python train.py --experts_per_token=2 --moe_layers=[2, 3, 4, 5, 6, 7] --init_std_router=0.0386 --vocab_size=16384 --tie_embeddings=false --beta1=0.95 --beta2=0.95 --batch_tokens=131072 --steps=5565 --dataset="wikipedia_en"
Below are experts of layer 3 (counted from 0) of a mixture-of-experts language model. Rows are named router (the router's row for the expert), down (a neuron's output weights, with its number) and show model dimensions 0-191. Each number is 500 + 25 x the weight over its row's rms, rounded and kept within 0 to 999. Numbers have three digits each.
After each expert's rows: "comes before" lists some tokens at least twice as common just after its tokens as in all text. This comes from a sample of Wikipedia text that the model never trained on. Tokens count by the router's weight.

# expert 8
router:552524458509516479505513494505523532495476443476481536492522509541493461534512507512501458499496506516524535491510505529464512513517511474509507503534490467497497472535492518500502502496495539460511569488492430462485477495501496484501490536535477522487475501500465484551549490472446489480481516508470511452484510479541496484490545577531497509487494508507447524483498478450488475496545518506483539454512507517477458481489498486478449443497475509482497516503506496503530506500501511516519516475503513529463517456500462487462503526509478536484502526516517485503492478502513530483
down1:551492504496527441496499478506491487489552512484488526537545515486460480508506479474513510503495523522522500512516474582521527494527531505486494501513534507472558536501524496573509542499504499475500525487530506490505454499493458497510508484488492509480457432506491524508470480497531497545521541474522530523482522519518502512514492502501537472496468529546504476477481496511478459482548511494456489470497473470473509539499552488518496527442491521544494509479519491497474516495483485503528478463491502537474473480506524464489508542507490496532514506489536530467515519495518518520
down2:487476499493500468456514529481498526465510500497505489437482513504496516506502503532499503494502471475482469523470503493513536467437528517498497568544564547483497471517514539490491492503505497504551490492498533491533535489507484500507474526503536472522462503488521487494501504540485471499527503500496513477478448490506497484520528513504527539496480491493520512496460529474506458519488462555461545460484485505509504473543495508514530499466494533490520519523523501520475522481532542511535471548513476449491521535470550498495497466517501501506517552481502491493490448510559489522
down3:524510473519497515521506520523491498486478493522471528558505465481513483508529499486494474541514496500502479541521459476507509465515528519468520456469504510502522488508533511552476445474508500485566489489566495516491502470533514461514529529499483480502558526480481493491528530516504501510507510481498491501507498548484451495500493484530524478536489529476506501480551504487493456513484513479463526533500485466516490528510505500562543503513454505501519523516545496469473430490519513511490546514488528482525497471488496564509493522478512515506482465469527491492521518485537526547
down4:488530494539501479508488484555534452501518538442480518495555482493485493537498506524483575499514499525525542459530512534479530523488485522481505503494454524526467526507493504513501490505520482536499492518473515465535501533489531531511541526507470508488512471464495450494500470491464502518488517514466453505516478455442561501492523513499559483544487534541517504495493472529513502512525509499466484501501493458489516509508495559498469475470478472494509494464467525496475475473512482521500525512516535481518479469492504531480515513513507494491471488458491511522508520548524503502
comes before: "0", "1", "2", "3", "4", "5"

# expert 52
router:536512465508528493511501494494515517480480465480499506500528518529494451519510503525539463509477504498525531507528489502457512514509515486465576494529490487501518475531503527493493487486473530468494549437491467480499484489494496504514496513539499509505488513508485479550525506501451487488481514487424526474500504479542502428476526566531521511499506499513451514475485550497479489514546533486493548447516505520442469496484496498483513457496475494521399517516500518512529493490485528507518514485519506515472507472496484496475516509514487518483516527493517475509498494502522511493
down1:490496482454495509489533496422533517462492487511502459460505514525497490472507509525495481533547478446534451446506538486473523499447533527507489485511502496521504528543503483475544515545504481496548536506485490532510561526536530517518509477504484461498486491538498507512509534521491513507484486523504485522501546480527537518526500507516504452485488498523502511524561526448500459510465464480484515498518521472506494495532481548529524479513479539493482512499516539505460496529511506510513497517525530548483493559520528501504485501494499492520510508534473497466506511506504519510
down2:519498487515474498479494527511507507500517487438504496477526520480482511526502488530505505534516497540465495531510515481493514502482518501497480445477482499502504465497440521459496456463499452547450508516520509538555446491485486473493473509470533497501512476513485514475489473489514513521469491555531505513505512561514493488470500434481555489483488488517501510465509520518457511502482529525454493474500503507505520485460489480523535475495512493510499517465470511509511507572483540536523515521473459471520512489497490493477485531460524455514495477482492514458509463512525548527
down3:533485487462516466489475531526466496548497529492486487525495505505534503492503484510492489510489537483482543520511537529493523504529477508518498514495487527507510470482523490485445474503508532507496482439465475482532478502469491547534502501479484505502498475519501475470531533469493513509503497548525507527497512506493462505529506500512485491536512539504493487519475495495498509487515508515519477493516470544524524494492519472482513503534512506506490450511515506482554543500471500526472423459518497523461474469490440414526517483470410536463516502492446500500515505488495493489
down4:520486514507493499503531511485553554515513520476496477460497487481476514535509490514498473529518509455483481482505517474501493500493511517516471497483535506504503485480529497462505506522471507488512487466513510512496480522491469462493536497531541462489494469532471499489463496494531546566521546498511502503505479489504461480496538441511552488530481465544488513499512495544495495482467499481471458497490497541522493502518563451473482511513487483501485407510445487491511473521495500443525538495526496491494522517493516486543497497463517531495501560519517488523529462534510495492
comes before: " |", ")", " (", ";", ")\n", "–"

# expert 5
router:532508479491514495522507507492516508465450484493496505510527496510490479504489489522523480507482504480521568509528484511447512516488505501513409509531481477510514479508499520484503472488582509478498553424500486514503489489482488490503499555551497498514496499506478467556507525521437482496491510497530524494561518497570453454477506566510513502516519490516472489507467534521474511523527515492509544451523487513497477504484495505498454510502487481489475519524497522545523487488489543494507509512527500525465510494495503489488448494524485502496459525499508486511493507517518499500
down1:527503514522474544480530493511540528501507496553470486474508539495467508512456481510494451493506485517510508498519470497502503512524516482497524512517485544545520495477487507531501508463510482527481543507485468511462487544464481496520470478527515537518490483484473517505498515557504511512509486499480522461485442492459533506479527539478503516491517505553487486515448492487476474486500488489502495521527462467482495498490500450524496485520511553498497452484551468479468503497508570505509534520500501522508463511522489468453511504490483474543504488515516496563472461510561472467
down2:492512516512514475489508518547500492561497506509429486456514511526484515554551478473492521490516510523521505463495453523509515452503468539496505495500536505497503458507439518508541538462479522503511519488514534459469488517496486507498466442495525520512467516497516542493499534473516474544423510480494502487520493530507488471490502501550502466458544482482486493507482488494540514490534475527511520512493520529505451483421477500526542523487482484501513534514511517481516484495493508469501528504508480477472496490479505513509522518493536500481489561514496492512479520511529499504
down3:498468494476534484475496526552496538503537484539478501491554487486471480510511502537488538481485503487491443514483502477491493534505488500519511543507511493499481488485493489459520522479493500506486498504572496559459514558546500461476476495508490479491517497475486506448544483487483475477496524482497486494488509498537531487538546523467495472477483500521486510509515453531550515510494557505450512524473521489499544511460506504470523536499474489483463542460487513510503509494467453448506491540502512496513509505498541491498522489509534528483501453516497500483491537554482499468
down4:517463491501466508472474519548511482478530520496496507484499496516509527504467477518501553478525522491464470502487503507491494456524518486500513486501483562517512537556489493487530515514507502537522477511473517530500499450495528486521492506507514496468497508486487545474498536543518526492501502488531476497507493552461496501503484488526499514482517521522503495531585488570495498511539506514558470523518512502506529488476527445526481516461530540527478482510529476504520506485503451473538503517543566521484497480450528460521493469514494474469471486525486497488491532506530522521
comes before: " |", "1", "0", "2", " |\n", "|"

# expert 2
router:452489463467501447459500468508501438509482502459460477523454520525510498516481487492508445514490539534486484481517514535475508472501516529508502473497490472522497528508526483494516475510500463516601480482519470506507491512475491497530505494483461528488486490490534529509551490496488530493500516492501528528505503474525479479444532501501522481481530479500499530501478506483469488527497499463473507518498500529511515504511485476468597515519544505545511523484481450507508503494514517477519536485546500487481495503475487470501465515501466468454519500528478512517480488533509522469
down1:481512503512526435503454473545540468514481498499516503521503487507459450503473496537502520539520496524461486525450507500488532522506466533486489470482461467488491566503541493500529485480491508519548462520508486525502522510509511496516494514470526501495530492537497541503560514508498505499446496526514501517472544498448471502463492468478526503510536477484495513575538507499527486481506521492502504529437507541489491512483525490494486501493470517514488500506498467506509536539503498525470513508497542489449532444466491513469515528517493471509495500472443506501486503519490487522
down2:496514502478495511478516529467549531503486480498531468496486517519500517516520485466524457483495527561521513535482507477510532503502502498496494493474520500502499484484527504522499515521497483501508491511500493499512506519535507529496492482503454519523478502493513542495488536516512522446452513474514508501512546472497513493534539494477528502526523507514502512554449508503508476439515474504512529527459502420491454497495439480478496517550513506504476497457488517530509464510519497541488519476515510503543457531436523511486529470493514510442517493521524501556425487539495504483
down3:510505484507500510490535480531489526496497469517470504480516537553505505472501500501510523421503519501514490477512516559508489538516497444515492531471446499519510477527477530546434523517497542457464524510486495461486474505487516502508465524518514480481495568495470450490497485476488510453479487541462480505524519466512491516504528513506510570521466499544495506497496520475510512482493492517464479444509530466502515496460496500493432500506467507513529478512502507487468520513508524495489498521511496512482480492470457543459502541501533484459491503505457502501494486492488505501
down4:448504463518504505488496539490495525488510477524518497534511445491517507530482491493507455496472548487537525498527456494490522471494522469505500465479530485477523482460497530443483445534521538561508541496547532481478526527458506509526487482509506530504523521517485521493472489451531497512461527468501520515523507502559437518493474488469520508508516490487522493497477503472485469500510520497506507481482483483518544453489525439456486489462507484475500502504514472491443498541503496508526504522529473507528511456510492503523499518538517513476503498505458472525489506518479537519
comes before: " ", "|", "%", " were", " −", "0"

# expert 57
router:481485487464544465462481501529473535515487484458479499476480526506478476502513544461513507509484475479514463496526531536496514496487498438511502470534516523467484467523519493487480527485507491470478509489467457451537503517502504461544525517514466532463487465492515478481517479452473484491515494524495508443509574518481532508493552509473506478484518496515495481510501505464447500473501531512477520451493496537522474462480474498525474511499492495522485506482495481497488518532534500531495488477523527519488463474531499470498481498460495541522477528469489506489530528572510498533
down1:505492479546482487517532489473475493457493520496490537552490504477504502500504488455504497511529494491475479504467486553490560501527525496489507565498501486540499497525507531490444509461497464510496464468511500459495509531520472505502505497465470501470496462525471482510476446471531555547483521488518516505509487537499455499478481424489500483473490514513515521481476488542541436482531503506488506484482527506517517523498475482494527512531482452507510507510488524501484512454482472517444522486504504427506501479502536483511507541515513504516503495476517506520460485467517507479
down2:522473521543497515472498514468539549479462510491532482464528516495525465468480532520512500532522511466539472532513512523484500524466469475511484504437516461528518491467475506491497511524504442463535516473507476469448480523537488528528505499493510508521493486525467492501486491486465524519536487463533514513490474489502510490485493534481468532517489487492480512515536518497514521505524474465505466510487576514501489490527516555548494497488460490498473489499490525533505501509489492531513442495512439513549511503505465506469515536504485523518497522489517508510506513492498527581
down3:513479517453505474518458514472497505464456505508510524489464474487492532490516506465495498520503502444512553477512524460512460482523484490519514477525520437483500511541432519524480471529500495485534495506489507536515512506521499485543496509504496477527534490496548500521506476481479536494508492503506525473499483454493469494486520532516515459458491508446493491465505528500445503569478541474512467465519517474486533491484486475496495499550547474480522486512471502482477532520467527554488485488475505464488505516503493490477508503530486515457483456510535504525440498481491498488
down4:512465514479509496462497463509485496535498566529518481503470538536501497478498512511497500520509470526503465459491557464502498508552501472502500528510469494548500522458525525463540499488491518499496502469471502515512503497508496509497479483509512468458492451498479532490499489545478470504481472505500491515476464480554474504484489509484478538520533482538485501478506539453507515495506474428488541517485508537478520545473494530525526499564483494504496499459484500503476526514518512528530492523538538529516471513486520504556513477513476503506511462506477490454477514485515511572
comes before: " to", " by", " in", " as", "|", " a"

# expert 58
router:446480531486478504518498506494507467488498534541509434488468442484504502501502500488502559498465535462534528502481492517506454472492499545498494498472464509497509495492507492497522504475493472527471446512527540555505520483487510523470522477491534437511524511493515483464476519528514526537520517490484514516503498512464510496515446482494508479474531504474499507519510492535517554517473484465546497531511492474490493531487498514539538520509528506509520491530506532484470454503459463489502479516506469490507480534501560514537524455497511481510501481487517509493488551552451483483
down1:546524496523502534497472537484534502515495465470511550535511519525481495499483475539516444509493470533469506512526484443521523461438492482499477475508525499476502444518533483531485521505535459553515474488502455492517509478472502493504471501473463486460510506508476517489482505537490523484499466506463499500518476485473493492530553471498528526475480493518520480508516484513540478519506522530509467476555514469531472482523496443520485512499473517500506505474474502527511520499522496446498503494484530476498520449479530500551496540485544530527482496507514534509517471487517516460
down2:480479537495488481537486485491506445530528486544523504473504518523526507466536533487493478505476496519462505471535518484482517541503511494508509487504494515501477490491534489479493495482510518533472537527494480522502514523493488562480462502462496517449503517508540509509561537512488496496449504484485471508506523516495490482475454522436509503472441536519504491513462516494546487500498477506472532492473514533466490508517505525495488488532549470525490460474520503526430494506498506504541493520494488486477425454509482525479488473493510461485518509451496465539479496526503530533
down3:514493455518480508503512477519494444493493502496542526591538475501519482499479518497492521476523532507507506478469511525491492480526467529495510499494493535503514539518495481504517518505509493500446514481536489506504523473516513525530548511495535509502448515501538518510460463445487462490521508534500502537498533523489507521508523487530493546549491500534482519513492526498505503499451513513504502550514469464510513478467484502487520495493455537478519477503481508501456526504495418497509517484482471502471497497460513495465540525487542497490529527529510496556495487471467563487
down4:503508509462507441519505480473499468546484448463505482516475525500478537548488484469510529484458503481480542463496482502532508470462485508500458498460520498472557490507508504489493512473502498482503547524490510533491503518501483522501511521519504497483489548520495498498534479549478487495475521468503535521500521500503501478478524471521483513489506531537495491535480492509502432505511471459517446488539521528517528519521492491501459517456518519518468433501519540489461482477492482474497492513491499501522508504483518508531559484492433527470517489504556516498466452483526485510
comes before: ":", "\n", " name", "\n\n", " species", " be"

# expert 16
router:481451550512494541495504467505533464490513524520529503492482493451497453454483481546517491523491477497529512527483505505496468488460430513472501515471514483478489520464495509524513469499495506530481448520526553550502516481504468491488511473539530523509522502501540477494543526533518528515500474507488482515517496512445532516498489465499495500550502468502495504487478515552434508508527495490491519540483505452488512511523521501525540493504532455482477467522491496510485471506510527466481494531512503499556493505478503464508511509527547481503539504457474506530526533497513462504
down1:456520496527499467471529475537517512541512525508531498530456501491441520521514473468496472512504483480498479483479513567506467474517517498512496474460525521494495532519541529536507475505494427499496506515518539523467489479498555504537521509496508480525484479512525497514495492495550517513488512508485498495504512527509478508573466458515550488488502506519504520496508511501498462507491512482452502501496432451484518542497453459518510493504539511496529489500506499489518558509478469503484501472502520475550528499538502490506478519449512478476492480501504509443479511537511484536
down2:518530529496530545473483491538524480499525537421480493527499488498480513488474480522508451501489524491494482490477505501507514505508521517485490475489492487520479498451510505530493510486511507466506555501470521517521510446490492517494515479517499501479519539467494519469455502470477504506503521538475494442482518478506494477553494487483495501451498502470501516482474498446509447454501514475527483467512517496507510513508460442496493491524504537496495455562494488507498515493496460524448492498538488511517498464567487482528493534495552530481486480484562524494538527519522485475
down3:517495525504506483475527444470542475564507560509509517512455453506498537541519480542496537498529473515500513530465535536520506488552545489491510479532550517473494496470438500515461519520497470525523504527510486493536465552515520544511509532521472511497515490465506492501469522486448519494509490490514534491512539496530500507512499544506466545539520493520475522495468499470512509498502537537547484493468464486517492504509498493520474499457498500530510483515543451504533499483498499490504503500468528482500461481469483481488489494506501513488495548499498514487540485508526505459
down4:531506475485457543477504525509449474532463489497475474497507479512493490479530502471525530478542481504454525508515493529517526481500505499498533535478513531552528487548476467515538533474503441515508509514500521505486544545466511460505491464497471487494538479496502525491512484509479489522521497499493496510516466480495485499506513449490481496499484523539480498506495499550505476486535530517502475546471513474484482520501500460544529537559493495465497492480548520478454497529509498485451492497510461460499446520530527520456503559521516525529523508501526507499470526518535509503
comes before: " ", " the", " United", " ·", " which", " New"

# expert 32
router:481589482494476465480503494514524502477506480471483485530431498506450514481492489468520484476501489482462496515491487418482499527519460502505506460474467530515539478481529496486556482533500468493505512480491503535560487508532450492511477530488490472492492452497541488478518504511499490510504511509489521482509505440519501504495509490458486480481479523494536493505451510508525498550523516471472472509497521544487480477499518475532465518508499497469484515501502543497505549510468464477541511504508539495476501535511512521488511488558513516449499476515490500478508498509534487468
down1:503521486493468531502485524503541481516469529520549522453487551503507470517495493528516485528510524541494496546510464526460499516539505492513538485491511497474523499509500476490519500503505527486491473511521517477505489491517516453513502481515539490487499457504487500513507479496497482503466476469507484452493506552476494500525498486529526443454500492488481522514459504488426522491497480540517529564515428498484512531473440522471516504506491512494482493509517517492491516482466556482498512514537525477491470510527529540451499537440543453495512466491514520484495491524475495517
down2:467508518527451491472539512520503521492487493482504502507498526469470537493508508560502526485487500530491491505504515534500467465509529500495494455480484463481441545483495530531486454506495484485474493513481507515474536522458499497508493517530527479548473470489494527476517497490490515496459472501515514460505497537453477492485480506550510471503507536467489479479434502527527536507526531538555501508519498495504501499480475531518503531483520486490517514545511518477549475508509480573552507494528555482496511471527510494465477461504520476470509479485489502456520451531494505493
down3:489515534484498481478449484546519514510485508507511532455510542531521519537484496497502551486480502477489493456467487515484488509494548518483514470455494470475453499473505472483503516480497471487455512527508500560474545476496494488483514503458455507477505490518495453509523500480468510559497492515474473479506488510509507508490514472545453516490512495454522515498475510535466539521458531505501545483491471462493544538449478479450476514507545518505494527515509531517487468503508459516489538488498451548467505482479492504529455505489495479497517470485486487477544520514498492488
down4:507508548473486469533514528507479474503514544507523504437479459493500518518494478521506489452523497496491462483510547503475476468518521501484492491505504503529494459496526512475536520483502493458459463499498465531519514501474477513512492528489492462501521518503507500508464513508509496511467518503536494479523508560513510488461533445491492453522494465511494521497481463557524502453493501499449526524510507530506521492536537502545485490589509492513500520497461461512490508534482474505498548506498504491487487515473511468491532499557543507540480480483536480547507503505538510463
comes before: " |", "|", " \"", "201", "200", "202"

# expert 24
router:543585477504509451484522474520536547509510471482493521519475506486516512462509514487508466505530509525499501538508501500457493517513525428489483500524471532513483502500481523473504522490488525520536515502537473486485517534517524469461492510476481498463487518512453519516501493473496521503490509511483453462495482513560496517476548522477510513554490494495479514479516531461468449523507554526491543458535488500516474529517501467464470511477546535456515487497529501504452501507523496508448502497470533491496495482521477478472475509493497484477517535479508510496531523482506468495
down1:462510475492498504520511508493508484542519480591542546498509510507490491526517508530498555482502485509527516514509467475528497489518509486489501464478491493523521498542549495432445519470488484517484531514477521526507516525469482528502488456539521501481473480501527495512503502475499442497499524525497470490479492485526524495512487486507513495568474500473484511515512523530442540520492519530433494529481533467485505490462470514518499493525508534488508497478541480479498518500473506543468548486521514506519487518491505489527512538478484530484531523532462495510498547466507490448
down2:501502463442493503502542501524480526474508521479498480523498491487504518462509477483486496469510493492468528532504539491503446518519511478501491511499500508522493538480492503437505513507487569525489522527494482469490488514463543502499519509464522482518463566516494515507473486537481490492515471508478505548505533472504516490514559528535514522502503444521507480495478523530518490505497492517482544500521482478509455508509477524452487488521494522469476505556520499487451529536507528500540482568495523526548505484480515526526515478517491484497484509496508484461456567462473477508
down3:495505509503433525524429516469539503452491555464516513538519526490527504517517470491483433494520489518501520521496532472449496482475498537493497502465495491501500534489483504530543471466502542513531481524527498475474494496519473483508510513504515519440498512483527507525482486538525551525492498497510481554479490468506499489538527517462527495506493468517492480505534484528526527492479505534523475492524449503499483504502484503504495493510449471521485484563516449495565484496474516487512467489473516525482515503486481499497498476510526514477485476479519499525491527538468531545
down4:489545545480477512517536522521528455485520527511503522502489492477534506518501460449507485477490507486514524438495483505537517498517514482495487478497490536529463564489544538522498490490500506531475513494490566487558490554482477495498499518475474494478511468537482509485493500489546490533453529499519505474505470515545491485494527496471501518529497452499490516483542504535514446478502549496512491501484491496502478562491462449488532529505541525504499471483463512509551499512512497485490509511493472494492541466518503462507490471486509498508500496540485489469528513447528530507
comes before: " of", ".", " was", ".\n\n", "'s", " is"

# expert 45
router:504495508486525493504496496494511492460503506504507479508506484491482509514488487527488484516495491534521553513527487502453497498486509515612461494486476483512517480507502522488523446496544500483497525474493519529493504481482501480500509493532505494513512491520511468520493527532458520495496512487434527529533499512543526459479491542508513503512529482534505436449467514553484515539522514488520550458514488512530503514484493504507450420503490459400482524540485531542504479489485546495505490518527497514494502499493516497494493478519492490497517511501508482525487522491525485502
down1:504478494516479536499460531478508510546507475440468465489479479497523497448490493485499472525487494514499506491441497529473513528523491512492517532550525514509468508485496491534489481477503540453545503502496526472502489533495557454509488472497501474497536516500482491472489515579507495469545543546467544486516508538494521472502468453505532471513468519467492484501538515512483467467523512485525461514513499501480513457528475507567485478523502489496500515462512496522497474488503523478498436517491486486478515512473494495510472506525546510474491455493516523506490494465475500491
down2:494484474498456546494471498507506526561490471583512466515511501490482524475496473501504529497499503534479469477498509482509474482502493474512510465491493490501516531515493505455527511524488480467542476495515483524465500478452481483501499496499547465495475533548513492487489523497503504505496482524503519459493523502497500495491533523465529494482476504512490512510547476451541498454492515522457513505485503512506520495529539442510548517500510511523487559457485523492525494466520482465502473480468512518460526515545516484504464548543529465502495495524499493444451494489462507552
down3:505476498500469482525520472515445467508473479453526485479496477496498502487474491485498487539479513520515497550532533515480497460484544518508506519485472499504508568438521517527456481507486525505502506519506520553523474503496481505502496523482457508508516513549499516523489472499481553493521469514466482540524536499526500506455520504517518508541524490474507539526497458523551466491464525474515518489519504509491504446477522490528549505487508540465492489520493487457533470513504489452516469512515477514494502454522557524508501523510489532496501527500508502484508482531572527522
down4:492487460486522479518524500535464512525500486524521531540512482507458490563508473468521512520482529496491496498465451520479544496536488493510502504508497478557482488465495475507506483525497461480518519516498508533520461472471446509522499501466498505510508492497498483505478509536514520471496483545497468507465517494488496500507540529521480467537533476503507506521497511437448469460498500498546481507478543496522525486495498505494505491451491487523479484465460507503505468503482512487525439492490469420482523532508466485533469548469499490485481505452503495541468497549513536496
comes before: " ", " —", "born", " \"", " +", " -"

# expert 56
router:395502515476463520512487513513473468510489552524520479508482486497491530489494485503489543487479505502474470525527466457531492485479499518500508486507497502505524543486498500472512483519498473537491487496501582500480503484485506512508523503436548480495516494477521513468450510533527528487507491473490489536494483551473472494513461464490481496495515510494493509509470504518519522495432422497507489523481497517498540504546492518538502500512513471514480492513495513498474517526490504461516484496504522480515474517500528519513503455509533499498487396492500492524500514494500476538
down1:492532511502504553484516486535480494496547520464504508507500494483517517507444488515507492521493449465476471517519533509548483489488558524514515481508523529497518485444497554574497471485479475508481468496454502495445505495522520500454514490518506471471516481500540539478487471491514474512495502516510504501485470540496478505469540499525507488528502510520496514484503502526498514561509529538550508535507471528505499553494493477516481552474507478547529471523497536513479564480500464489496494519490503500524508475476488545484491490451529523472486479514477478475493497488502538472
down2:492486479504496500514517485440535503496504520504495505482480509543526478502494486476513476455476513488480470495502457488492504518482516538486491434503513503485521481504497497523538520481514473493487475472530442503476491457465564479477462468472539506486518500497450528476480495473525474515509510546510478488505499508464486500447496510506485498548529512520500466509520518540481507461513508597481458497491539519500528472529541507535487510471513502483490470505506519489482467501521469535507517527455527484500550484546457507467486509515494505480480521507500513478468524441493503510
down3:487490497470461503499480493455505551502526510487501505511510505473497461492529555494514472453514496515497507501519482521517496501494518545494498496546422548508537505457531474486495468487496499471487461519511492492494521469548477459473493486475496528503517503504498485512503549515456514492498518519515525516495497529517556487500530469489519452486526507500509521507497443490511492512492479527476507496508490478497480484538526512460487469418485487541517525534495503481513498451480448512495464465505500462481482539514546527500519551481492477497487493496542477487477492451544481523
down4:528484483503492545511515541521542463506497476498515531519487510537506506498479473525493533500493490495515483464502547555505459539486497473491488513476523499533480513455480490536485484470505472448449459493513473524508537516488529508461514475498527515564459515522548449500470532462475479497513462523494503531492552503512490522519463541542465438511493505485519509488491513492535520472473466513488538524507446510506475509503513537531492508484500510473506464512485497487489488494491499484492541528485483466471497540503501551548485506471508505495531492494492535485516488513465523474
comes before: ":", "\n", " by", "=", " name", " career"

# expert 40
router:474463502473539505509507508505526528459513491547561474512492502451465523456466517482479505542508552539512510500494481461533493517463497539517525514492484533476502522513467531512519482529514483474515477476496541498545495479507488519494527495498470505511485501560530536433489543464486447507493487531489496509487517542498517512529461460511541486473461471504467498478528499508497509479467483493501470477504542483479518479523548536490526506530490460490486524550435498534525470494471510465476509495501476512544473524489497505512522500492530497492492506489506479500474491514483519496
down1:508474523520526530498491531478536513506535505511531531529538508439526426483506501507514502547500495482486521464519519442516526525491449519510505474533541538525469505510522489496497503510510476517492508512500545477498500505527464452547485524495511519556503509476440524485482514526498477486542500532509516506473463543495473501492473465496470459533491470526494516504517467508488549501471566532499489519497501493481513461529540511495533519476485519499512470504497487511507495521484490466492500518474449475541477536491475467453485525492506467504473503521483487535517481490488524490
down2:476561479511482487511498556489496466520455480517508537515518482545490523535554512521516517520491523504506537527519486510499428505492473454516510503475465487526511540474479531460477506503498519489525499510502481466497487466507468558505504479473480491519500481463527517496531531529504483521544467521498469548482507554482542525486544499513501452480483467502512505495525512510554466507477454496495500499504490506521487483503513481497533495508534540490539522477492492523510492512506502492464534491467509539534454452445513507480490489522532517481479479524472512519476504519472532483
down3:505514471471559484530473544533504502516512503467502510520508491497520516496472543503496512525481503498509494556507508488500480518466503518490490474479512537462537495458496528517449467452520488512536477498493436531458486515526527532481469508482486521488529564471517474518508520482498535542485505556506556544492501512467490516552460485493517473518438468466520503500520502536504510459469462490471467487458476491493501510538513501519499499508511525534523468512483486487523535518512503471465489520504477531521492506506541555485476513474488501496481499488529510522510499537537501508
down4:524519526525499481506523495489528460515511495496521509537479517498506494526487506470499507507500523510495528524500517489439463440501494531516512509498503468503500530508518501493483499526503529504474500485525444495516498499465486518473465509517500488545471539424492534508468471488500500479411475483501487482507526488554481520573489498488488496524517485512526500518457481525487496511478490500478487511458475476516523493500515469483482474460462570475515512501482495518525527489531553564520506476525481495474476540501515467496520490559487462465500518485510501511559502510495518512
comes before: " ", "-", " (", "\n", ":", " •"

# expert 23
router:559512459512515482506509488500523522504475450481488533499526516539491477537511505513530461502510507497521540501517495526457523510503522470523541498550491468502497469527492530495501498495477538456500560491487441467487475492509490502501481511535478522488468507499454481571535498471449509485490516512459517457520506476539482480494534582546509501498498506502503522522494456455489468487547524498487536458518505520507462486485500487472455472499473509488496528509504505508532501494505518516524518477508511530461517465499466490467487520513470527487455514529520493498496482493519523478
down1:503478568537467526523514495435474497497465511480510511486494510510451494460482497518499487510500511534509545552519505440534488523443505502503483513483471474490497503480464523522507502487490489490487521487467529490502471471523521499538504507497476559499469476498508536527512548516510500520546497508507473535509461542524496493462491529511512501521477487521488490524521528448528508525535506455511516532497435523494533510491489461506497533509542478486501515562521486504519531478509515475504491553517519484450516518518530504518513540559482496499504474519525488522512511498472481515
down2:463537458467512553475491518504483439512501541490470467466521518476509504534511467499496539472507480528509516488520477483472532514537524548510497481471500517570549491497516494467494496531496469586505468495528467499467483534484469474558504510506476499493472522516490512479558461499475517518502485541501554507501495488492470497541529525465516503519498507507476524513478480484495497507516451509512473455514450471518491484496479477490508503507513509460516536524504482470530490487515513473504438520495512485467487510519484485477498469546470483513484500505506496480521492487522509487
down3:519483443526491531509489532504508518496488524507474499498493552506480579546541512462518543489488495519506509453517509516447512521541494508491479515493518494500459539456494487482511526462502503482518493517510533475517497494527480456563503471526502552518498473540503495517528508482487504490507462517516544514500457492461519499478482477519545524496528483508517516504534520508465528515485511527504496501475499473506509521470502498517526492487480515461529498520460507495511513527532485503553523441528520492530501469515538489540536531542527466518476502473501505516500546464531485544
down4:507528527503454468519490442505506480499513479506512508538508470510519494474503521516511504472529509504471503499469514456503508531473451487501515482478512503514502474475445493487496567488510504462461471487491502516463488441478497509555539481520509494530495506485502499503458503483483486508497512545506493505490462528530506500530474474523467525470533530478488497486455505456525504525516483481493476579533469540493526499554496479512495505564489463538523490520514500525438524477511491505486519502505483519471517542496466473490515529546472527469503476498546502516465521487511506482
comes before: "-", " ", "==", "===", "The", "In"

# expert 26
router:551520475509526488517507491490518516480463469482486514503524507525496459521498497513532467513511480492517534500513493512453524522495522486520569499527498476515507474523506514485499480488564522465497542456496465495497470497489502500505483509539498511501484513506472462554521503504440459489495515488466535480548509493556456442485525568503511500516513506508463487505487483498486492510541527495498547446523500523581472494485494489492466478487484479459482527531487507532522488487487528498514508506516492528467512473504477500467480503529479515502466516535505425510494499488527506489
down1:471499544538487446549483478507446531476474535522542500493530513489488520483502492478502513504507511495530487502501499509480473502513506523505509504499489508553535501501510494515480532448520533510492505486512497469469501531551537500488488471490463518465479526526468492462458496502473507563534510483485507483512494474512441494519479473473496486506531504505511493438501486493497483502452474536481574458533498513520551458493495473502506485493469512480505505499546493456542506497514511462516466493512482477487532470497491466488507452517501484512456450501515498514487500538560512490
down2:515540492510514475502476501548569514505524473464479540494508501483514514489517512496493516498514500512508516517476484530479474487527491491493516467535456523485510527497466492550480522468493516519479512525486515528476503442503482492523482500515514503559479557445528510486511520444539506506495512527498494462512488481504517499467513491483537505555540514483518493496542479512496499490493479518552535515460530455471505509498566486501534509455496474484504487508532507496558488504464536465415535504500489512512490508474478497443492530479491470508477511525518482470498507512506502508
down3:516504524475490498492491476455539527558504442434450511486518507519465490510474511534505483488526503496504503446456487509493487503437499445510490479499485541491493512475465530518562458499476511512516517512459503480476479463545497468539538516494506528482524514546539518501479496474503479521525453495523472525493499479517457486490523542545503487481502469472480510475489478525499487509451498518502529514487439481520507501522523456530503516458493504469482504501485511491503519497487465473493491518478464524545465516518475486496476523509494538491512501506495499507463550516493504517
down4:485484541509479505481477520499482414474491464490476494505516497501484496490501484538488513482513528485457489457528453470458457461484508490504523501535453506558493441506528512474512488498496522531492501463507480481468511468469500491496561493487538487496550506511510489513504492536504482501490522507507499534527448503466484526506534493533467484548495480451479489502468473552516500505487513502556519513511502506482463499504525471488504496479508494517481451506492481483523490534466507483483480498491530484500508501518506472522521493491505547488501478480521499469414565516480487490
comes before: " ", " a", " well", " an", "\"", " —"